Below are experts of layer 3 (counted from 0) of a mixture-of-experts language model. Rows are named router (the router's row for the expert), gate (a neuron's input weights, with its number), up (a neuron's input weights, with its number), down (a neuron's output weights, with its number) and show model dimensions 0-127. Each number is 128 + 24 x the weight over its row's rms, rounded and kept within 0 to 255. Numbers have three digits each.
Before each expert's rows: "comes before" lists some tokens at least twice as common just after its tokens as in all text. This comes from a sample of Wikipedia text that the model never trained on. Tokens count by the router's weight.

# expert 5
comes before: ":", "\n", " (", "\n\n", " /", ")\n"
router:147103112117126136155128080148113113150143158128142149147126113169123129150166114157112188140121110139117183138131142148157135118121134111112117097163119161127111139083105114151138163150124170180110118144199143118127128138137105156134180175120116187123128106122118164121111148144113172128127071162104116111098135147152126138144174125131092123130096139153142124123122148169107145160119
gate0:127153119061111150093126179146100114117084128125098135167109114098129125123128141138151148144129144134104097115148118133139130094130120101121120139117120117127172108156128097087154139130162112129136175167098119129159143143118096106167100151119131132127111111148154178113151091147124142110097103101159140150147141143127152100096123130121120114101172107116132126139100154144075143083156
up0:117092120106152121153125118127159096136160098125119129116165128172127157131089115129153121105196097143118158169157149140133117133117172143156109123176130154148095169090085097139108124114093104137133118095116142120114135168153147114125127127149135104138142108120114153118142120097138110123107170121135163112126115082107140139168102121119127153126137126110186149086154115128145102159081
down0:117138142115160101108110123100091158053126095185147126138139151137108086152149118132138143103132141148125133143140107099106123162140116159093130125132132115120118127174125096191137108131139161121139101130140141133123148161113093151115121129148136132113121121108071140160107118131166137135150157120146099169145136106124109123127075173078144139131131127128115106103097129118132153139118

# expert 25
comes before: " |", " of", "\n", " (", ";", ".\n\n"
router:123162120098093130105122088130128121120099111168082116112148105134122091120146137135096163135116094095101188136088118096156161123119144129082154116129149146143155139130130119136117135110135147139106114130147104116129121116172144132107113116116131118146141120098114166111130124178106146088137123112102106082159124125134137149153138110144102119149084119151120137146131140149141114124147
gate0:169122086137113069128132124125139086123166138145131156113136158124114118082175154153134181096117173115117107125136119130138131138109111161065145110103150100106096042140134157142122134084143116103128134080141128088128141137118147108103135110176104112121142156102112088139113153121144104099126156193101124083115136178133144104108133138133158155159123090123130146113126124127123100105083
up0:157139149116144079122093113157129199148102097131127081165131122143104147131086090146110128159128167165146140137102141166134118122121126110145106100119155156119116112107108151130135097116092127112118096138141148107147114110144107145130162103089125138131091099167152156125066087140087108106122133111134147161123132146129175107127096100119149075126119125133144143131138105158144137163123
down0:110184126100141147093127120110097118154137108150094121108124161136132142122142129119125135116083154143113084149101163094136136115151110105163124158126168168131122137140123120148124118156141126123111144134151158131162177095114141112118158098120147099107178075157136092139128096158158102086125110117172139135092160110100114136159152177132123084123142100131145161131117143087108131101144

# expert 18
comes before: "1", "2", "0", "3", " |", "4"
router:145116131113174091144154122125132118151116146133139120129134106107154168086120150134137137106135172125138136141113088150107108134129135097086154114153133164115110117146132120125122116075129141124116129156127110122124106148098128119142116154117131101109082109113163135130171145119115130133113167133096111141143128134136166102104132125111136129114080126122143102151150115136133115165115
gate0:137137177120104125125086127078099158152166159131142135128115141082090100108116145133106127144126168135151138111142136121119134135140108136137123146144139103124166074129154127087107112078152086143143142124140126102130083082114102101123166146145169139094104134160130129107177122145109114144095137093155152143091140122133111144131123124105118137123109133108099108140088094152155171113125
up0:124117085146109067142139121133106106125155078130153085117099142096121158165150094120098136107146115131167173110138123174111152095139133148083163130108136153151125115103100169154166133142123149114155105090183113167119129147145153136155129118110143099128147118103096107127095170131106148166181097127077126110136114142098123119110163090176155129088168130117134110099117153078108097159136
down0:142133122162128104128136131092096123110135106181112153133112169190161115137129114129134153130104115114126111179132148133144173131112097189126125127113122168152122124155115104134122120161131151126120095136162139123106150126133166155165146097109149130126187144133127133131168091114113139133130117126134092118148131128137119129168175135099128123124196175096135152113134119105111168148135

# expert 9
comes before: " of", ",", " in", " to", ".", " and"
router:088141133151135151111165114104123158104133064118127126157125139125117128119121135136095094160120103116213072134120080091115139146115137150095140118110139111117149133088118138112104146133137073095152179094138111174114090138155121167106088099088098160120127178116124106111126133163128124122122169106139175121138151124076070144120135126127128122116121128133111140145137093121107110105156
gate0:145130133140187139126158114092124108136144101174128166185115118144141132131139118131153138182139121116143119121108090156163128194137131110107133129115110126107123108136134179122104124060119126133114091083113129067136161119120129158136117158107119074140154097111138185135117118117148151080126116154103073146135109112156146155147143121148101105134127127095109120135119106145142100122121
up0:137145126130175118110167107108168107123142086157114122158110091153160141144126108136162125154146115125111118134121072133177130151147146111137130124086093121108119104119096172120149097051081126155137105086104132101145155119125102120119105137091095102141139100109140180144127146142144142093136153107083108141137127136147147125151163112165098131159127150089118125158120116152140101126135
down0:169102138127112113170116114160098136116130130134119124128152144141128157132104109178123149102097148113094098138142130144136089182135095129080076143103095163105150150115148114133146120129083115116120110117130178105116129155150111138117145165068148106151134173122139136096131147143111130139137160124148115084161102121134144163131132132140111130118130137131147124126110164159140084136112

# expert 20
comes before: "-", "|", "   ", "|---|---|---|---|---|---|\n", "|---|---|---|\n", "The"
router:159137113145160137121082139119120135155127156136139104101121149135147130110116137146140153159117168102116074128105137091124148135154156134148154125139161106122121139127108114134105107094118154169148103142122112135143165121095104092142096147090116100106103134115126175141124127125093145113123132089142109148124100134145180127176139098143152160149085124109128157159131148155150178111126
gate0:134144093134081116138163165124139138130143122123126122156130126165101137135076090106175120089112070145169150140149125139138120099120161113136164088122122148155154121154151123117078145141111110139124108110158148120179117126176121157087107169141102148091136115138116157104127126152114095128124158150104140173141093119143110088147103128159161131103144101138173135107083108166138072133135
up0:131105141162135124176100125138138092164095150182133131130109115136122135115153128119112135151112145156090111160156097139099101134161144115119122142161138127136136097175100143132133137143145151117121117161103143110129152139137121115112139147107129136111156118179152102116133108121154107108119118126175104109133157108134111160111148142163045105123166110116118128171170138084110129082130
down0:157115102128124144159137139112098114103131152114092114114104130110148098105118130146145153150088128106113065052126175128130136132159152140143141185126124124140142102140078116121160134133089109134140133112100110126135167140138120093183099113096129152106127096110148165114139152092156141142154076095087080099110125112100114155115109111121116166129140148094112113119177175128115118160156

# expert 30
comes before: "==", "===", "|", "-", "The", "="
router:104150139144136115181110114119112083154134154115098093150123094150134138086133133141143106129097167094106116168162150148082161114160139106155163161132134150090134090124155109135115152112105143154129066138118123129116157104106102110116102135108134108136144132138119099160155165102103114106154136119140104096117126121112147151138122151173173131087177155112127117134115147143137139157152
gate0:126159155110131120111103090130157123103072127134150135114134087134142124113121105116156166121143138104121148086133174124161190134147107141113148122134111152126164148107125132146106104136140133116114121072136110136146119108115105154148107108164098138149122136107132110156147067129115161137119068128133097103132134131176098152143107114131125091153139142116159124096136153132139128151097
up0:077160118131143150141109138092109120129147153107109099154116147107132079139164154146129145126092090133087097155120132106106167139113112127098147132081148083144107154153121087168166121081129133138091137163158084146128169182122173130113154147128143165143139148160120151111114205158111103140131117154129123120081123141129183116132129151117158154141115151144098091186096109091117158114110
down0:103148097125148129131134112115143155117121139142101113098093125135130113119123129173163190168122113147104111104122175117147179138108082111143161094162122180133105149152111127109082123112136153120109148158168143107115136107120103103137144118103114110137122166160114120137121146106176126147154157135139134101179094110053159103139166145109146131100094141149153073142137102159129157132128

# expert 19
comes before: " The", "==", " He", " In", " It", "The"
router:089171127163152125160134178131129113137148146126059113126086120108108130103162150110144080115122120100130089143143150154080159163165131136166153173117127124118122107161174122130119167114121080134126142132123151140129152118109142115115107071134122087105145143143136094135134148125107094129163121077087104147119138112121109109118102179159179154135173120100141173122129136091136159130147
gate0:131126153102149077127159154129133136135093085143148126091123104148119164158093138146140086100101169128091161120121104149107126133088102147126144115097153155119083118098144145089123103171140108158101106109099092145145120112118134129082107167152109129138097177130098157113142106118152105098165147146164136138149151134133153136111123120105114113134130128130173136092202111130124140164124
up0:113141160134159071145129105110126179126162155112157111160123142074125098127113161123107132130109152140164149147124139133120154104119064155128101156149151141114117102154116113156151090136158188082156145107112112110106175161109138165115150156134152120134143134124115129121159162104091129147122129132126144108121121100088145153147143125121110136113152120157196184134138124128157133134155
down0:115113116137126109101089124103140114122148156144152115143135112095130169110125090146147116149125172119116162113127161162122103143100090132107102115165188124133123079169107140136104097132168213106125123127128129105139126166125158125163128123133157128136101120128133137121129139074125156124139098128140103141135099116114179141077134121132132116157132158106142140192137151154132175126145

# expert 22
comes before: "0", " |", "9", "5", "8", "4"
router:122178117117106093168106139105132078128124134108123129156126116137121148090133146139121138121108177134124199149158084153086121117102101129105098104117138142127128108162096121143097109084141170125132098144140131107112119103095150144105118151139126107182118107156138115143143152149145120138105150114105142127157117116156169119164131130102085102113107129086140073140134116164096131155091
gate0:140158136110124111091148126147154127150123074170130107113094114164123091144115115073173115133143138096160124133104131117123117124104113166115159108163123134139118160123128118122114118123140149098115139116143123140124138178115150140160111081095073122138103121100136144126149135102079109137148154106117136112149144124088137114114146119126096088194098138131131101151155103147123122137092
up0:138192143120137154151141114101126128119121088170101104126121168125152095134122118135176134149128133139163099137102088121141130098091168142153157135109132122112145139113122126164112111154110124138124134121152141157128102142115167105118090062105135136155143086125081148113193102100108103159133144111119107141141138104140111110145139141101121103151077138131120152097141121113188137127085
down0:162151138153134138136140142153154078134168151108155144111173154153106129110132110113127106136135120128166101124142097146125128171136122109166142091133114136112089120112109133162185107115070143130119110097162122129129135102168124160091099176157128164133127113127134135144118123090160131150107067131113135118144160218095129094088142090118099116131161118114130098153170122135133139176145

# expert 16
comes before: " the", " a", " his", " their", " an", " its"
router:107137132152131098127143184134145126134126131124166157112144104131140157149135134104175133152127127139116143156139166123149115151101184109103122132146151095165113152088130131106128107152125142090133144126080164132133154109129167118161139142102150154116095084146150159163138109135138110114107126173157142156105121123109139079095122141140121125169146124155113096134129117122152141150133
gate0:109127129126115074148144120110156138115111105105120118146074133117152145159114139140119131130163130124180143177118131103094149103124153150125130102100107132112107115082153127105154094122157149126162139138134122138092129144147158149171113133126142164089096117119138112158154126139125127131121118120110085093134156129129104124096142179112153106119120111152164179171195116107096138137163
up0:109126136108128138117175129106119165104121115128137119150127115114158098147131161134084121138142072173149156122099142141105113134082103166096145118126128113125073151143199175120168127150121123122139182129140145139139115094117153081118126114142128151091140150134108156164151151137108121163116119152103098085125146075128098159108127120082120077117119124123134129151155157092114131122154
down0:129123128127124119109148120109114133169157141130097103112140137165128146111172126147037128187130097107131154081100132136107121152117157140182150142149134126120129146129125165116126135107105113154124116124166137137127129135123158153150075137091144135131126160117124119126113095133129138134174035102157178127114138103173139106093125157128113178101167154116092149110105112141166115119121

# expert 4
comes before: " |", "\n", " (", ";", "'s", "\""
router:078144110076065110161078075134141122126101107141117102145142119140118102132143101112100124131121103125125173124100088099163136128098147114063125102135111149105157120131124139179135130140151152112114098100173116088147105138160111172127155130156119154119125142134128124102164131129104165130098129138111100105104104110114110156153151107144112128136109140141122085129140082140109117177117
gate0:097158114117124106180151149139125138143137116112122118115151145131119102094124121095124099150098134111133145122105143103115143130131146163110105150104109119098115128079165103143145131142084120087167182126164151132111124147169098094127166103107146091140158105130124138153086127129154125090131127113132111124101087152104118147109111131169112179143118116116143137093107079134130128123154
up0:157102126118136164112108129124123119135133129137146137159101111156127168156121129140108178100158125127169136150161113150123111137101153090114122156152134133171155158155103137121111132120158078119122101139104101089150135083131139166098104146147141129139114143124127101144189155134114070126112131178126122098111182095149162132142183103111153105123183138103089114152162140172117115101125
down0:111093103112170089145094112118144146126127128128104126128084084147123137165121131103148125152108157167139143139131102126113136128107098159102154126152113176123133113131146164139121130140135126118144142163122159161130117069052105163102156130145145142115152142118122186120136097107128186142119117146145158137130124113142107155132098153125096120111105159149128108117137147125146125108117

# expert 8
comes before: " the", " a", " his", " her", " an", " their"
router:116136148173141113077161129086147092112145153081126106115120118167132132123117101138130072159134109140116125124118158120116162120124152136109149123091135136165104119094130122149121119143131121115137120100131147151135109138113170117113128131135101168118113119171131134135152103091183119129117161146164156124118133127082127151169141127078134167146148146143164142125136127129094139146150
gate0:132163103142113163095128170111135136162105150133122157134096130128132136148144127137092079149123089120128133112116143128131135113105134138124161149101136124147113125146167136146122087136174128138152107118165099124133127130073074123144151093146178073133159103116087126135180066136101153146123114139113159106165135141115123128089117142095170133109144100125106145091099133105175116160125
up0:108129100154154141125130148077129151097153113120108156122127175135093148116092123137087111141137131156113133134122106137105145117092081104119145183113144102143143132138146101076133143148147175153139132121141069152130069111097091160124130098101126085127130116124108129136113117111109165171093091124131156112139120109123120125096157179132164114129163111093121119122122103119131098088149
down0:141113127068095172136160121141117169139144171139137142119085094169094134126156099115134127160127122158135144083104174116142142086128166146091159108122124105082142105131089146144120179093146081134128098172186124157138142155141107146165109181138128170084120172122173113152099138133135118134123167144125137135167110133141137119159107092122120135137151139147159166163181083161144128124119

# expert 26
comes before: "0", "9", "1", "2", "8", "5"
router:165112136122115126148135148102119099116137127127113144128121156108129132144116156140108138109168153121133117126129109144083112154130107132111109103156126155120122122155117106108147084092130149100147131120149108086126159110104154118154141105143144081126136123165152124126117114128168076139114129126123147153146133144157155088114135104131142116128075111075173126138130132107107106106083
gate0:105150105123089130148118172117102123127157131135159134178096098137093116141103170097139138131074149092154113116109121114128164135126148149144130137100133148172150130105205117127144099126111141136139098104101160127125122135148116124150106133157120072118142110133152160144149167101148124137102129142125105119168121121120142157112152121128101137105189133102127114138091135167143127134144
up0:127116102145131121116117151114142109126120108096202121137126111158152106145090160112163145114078157148151115108135106104132145148141125132148117131082121155103172152112138138103147094131112163104111124072109148133083097143149130131124121138121130089136145112162128142187152156131114117135087118139133117123120161097152151153104157136096140132106143149152119078164106116138148115135123
down0:132153142076104121132113151103116139152083118119116073127143134133109160117123093155130101110097132121117169113155116116091164077100094172140075129122116124102170135146157101130073162145155158107135141121104152161145101139144172144147104181146126137127132124130155107112135122111094156128166124101097131157097098141137158129156169105105124102122105121131128168175108107098162141119145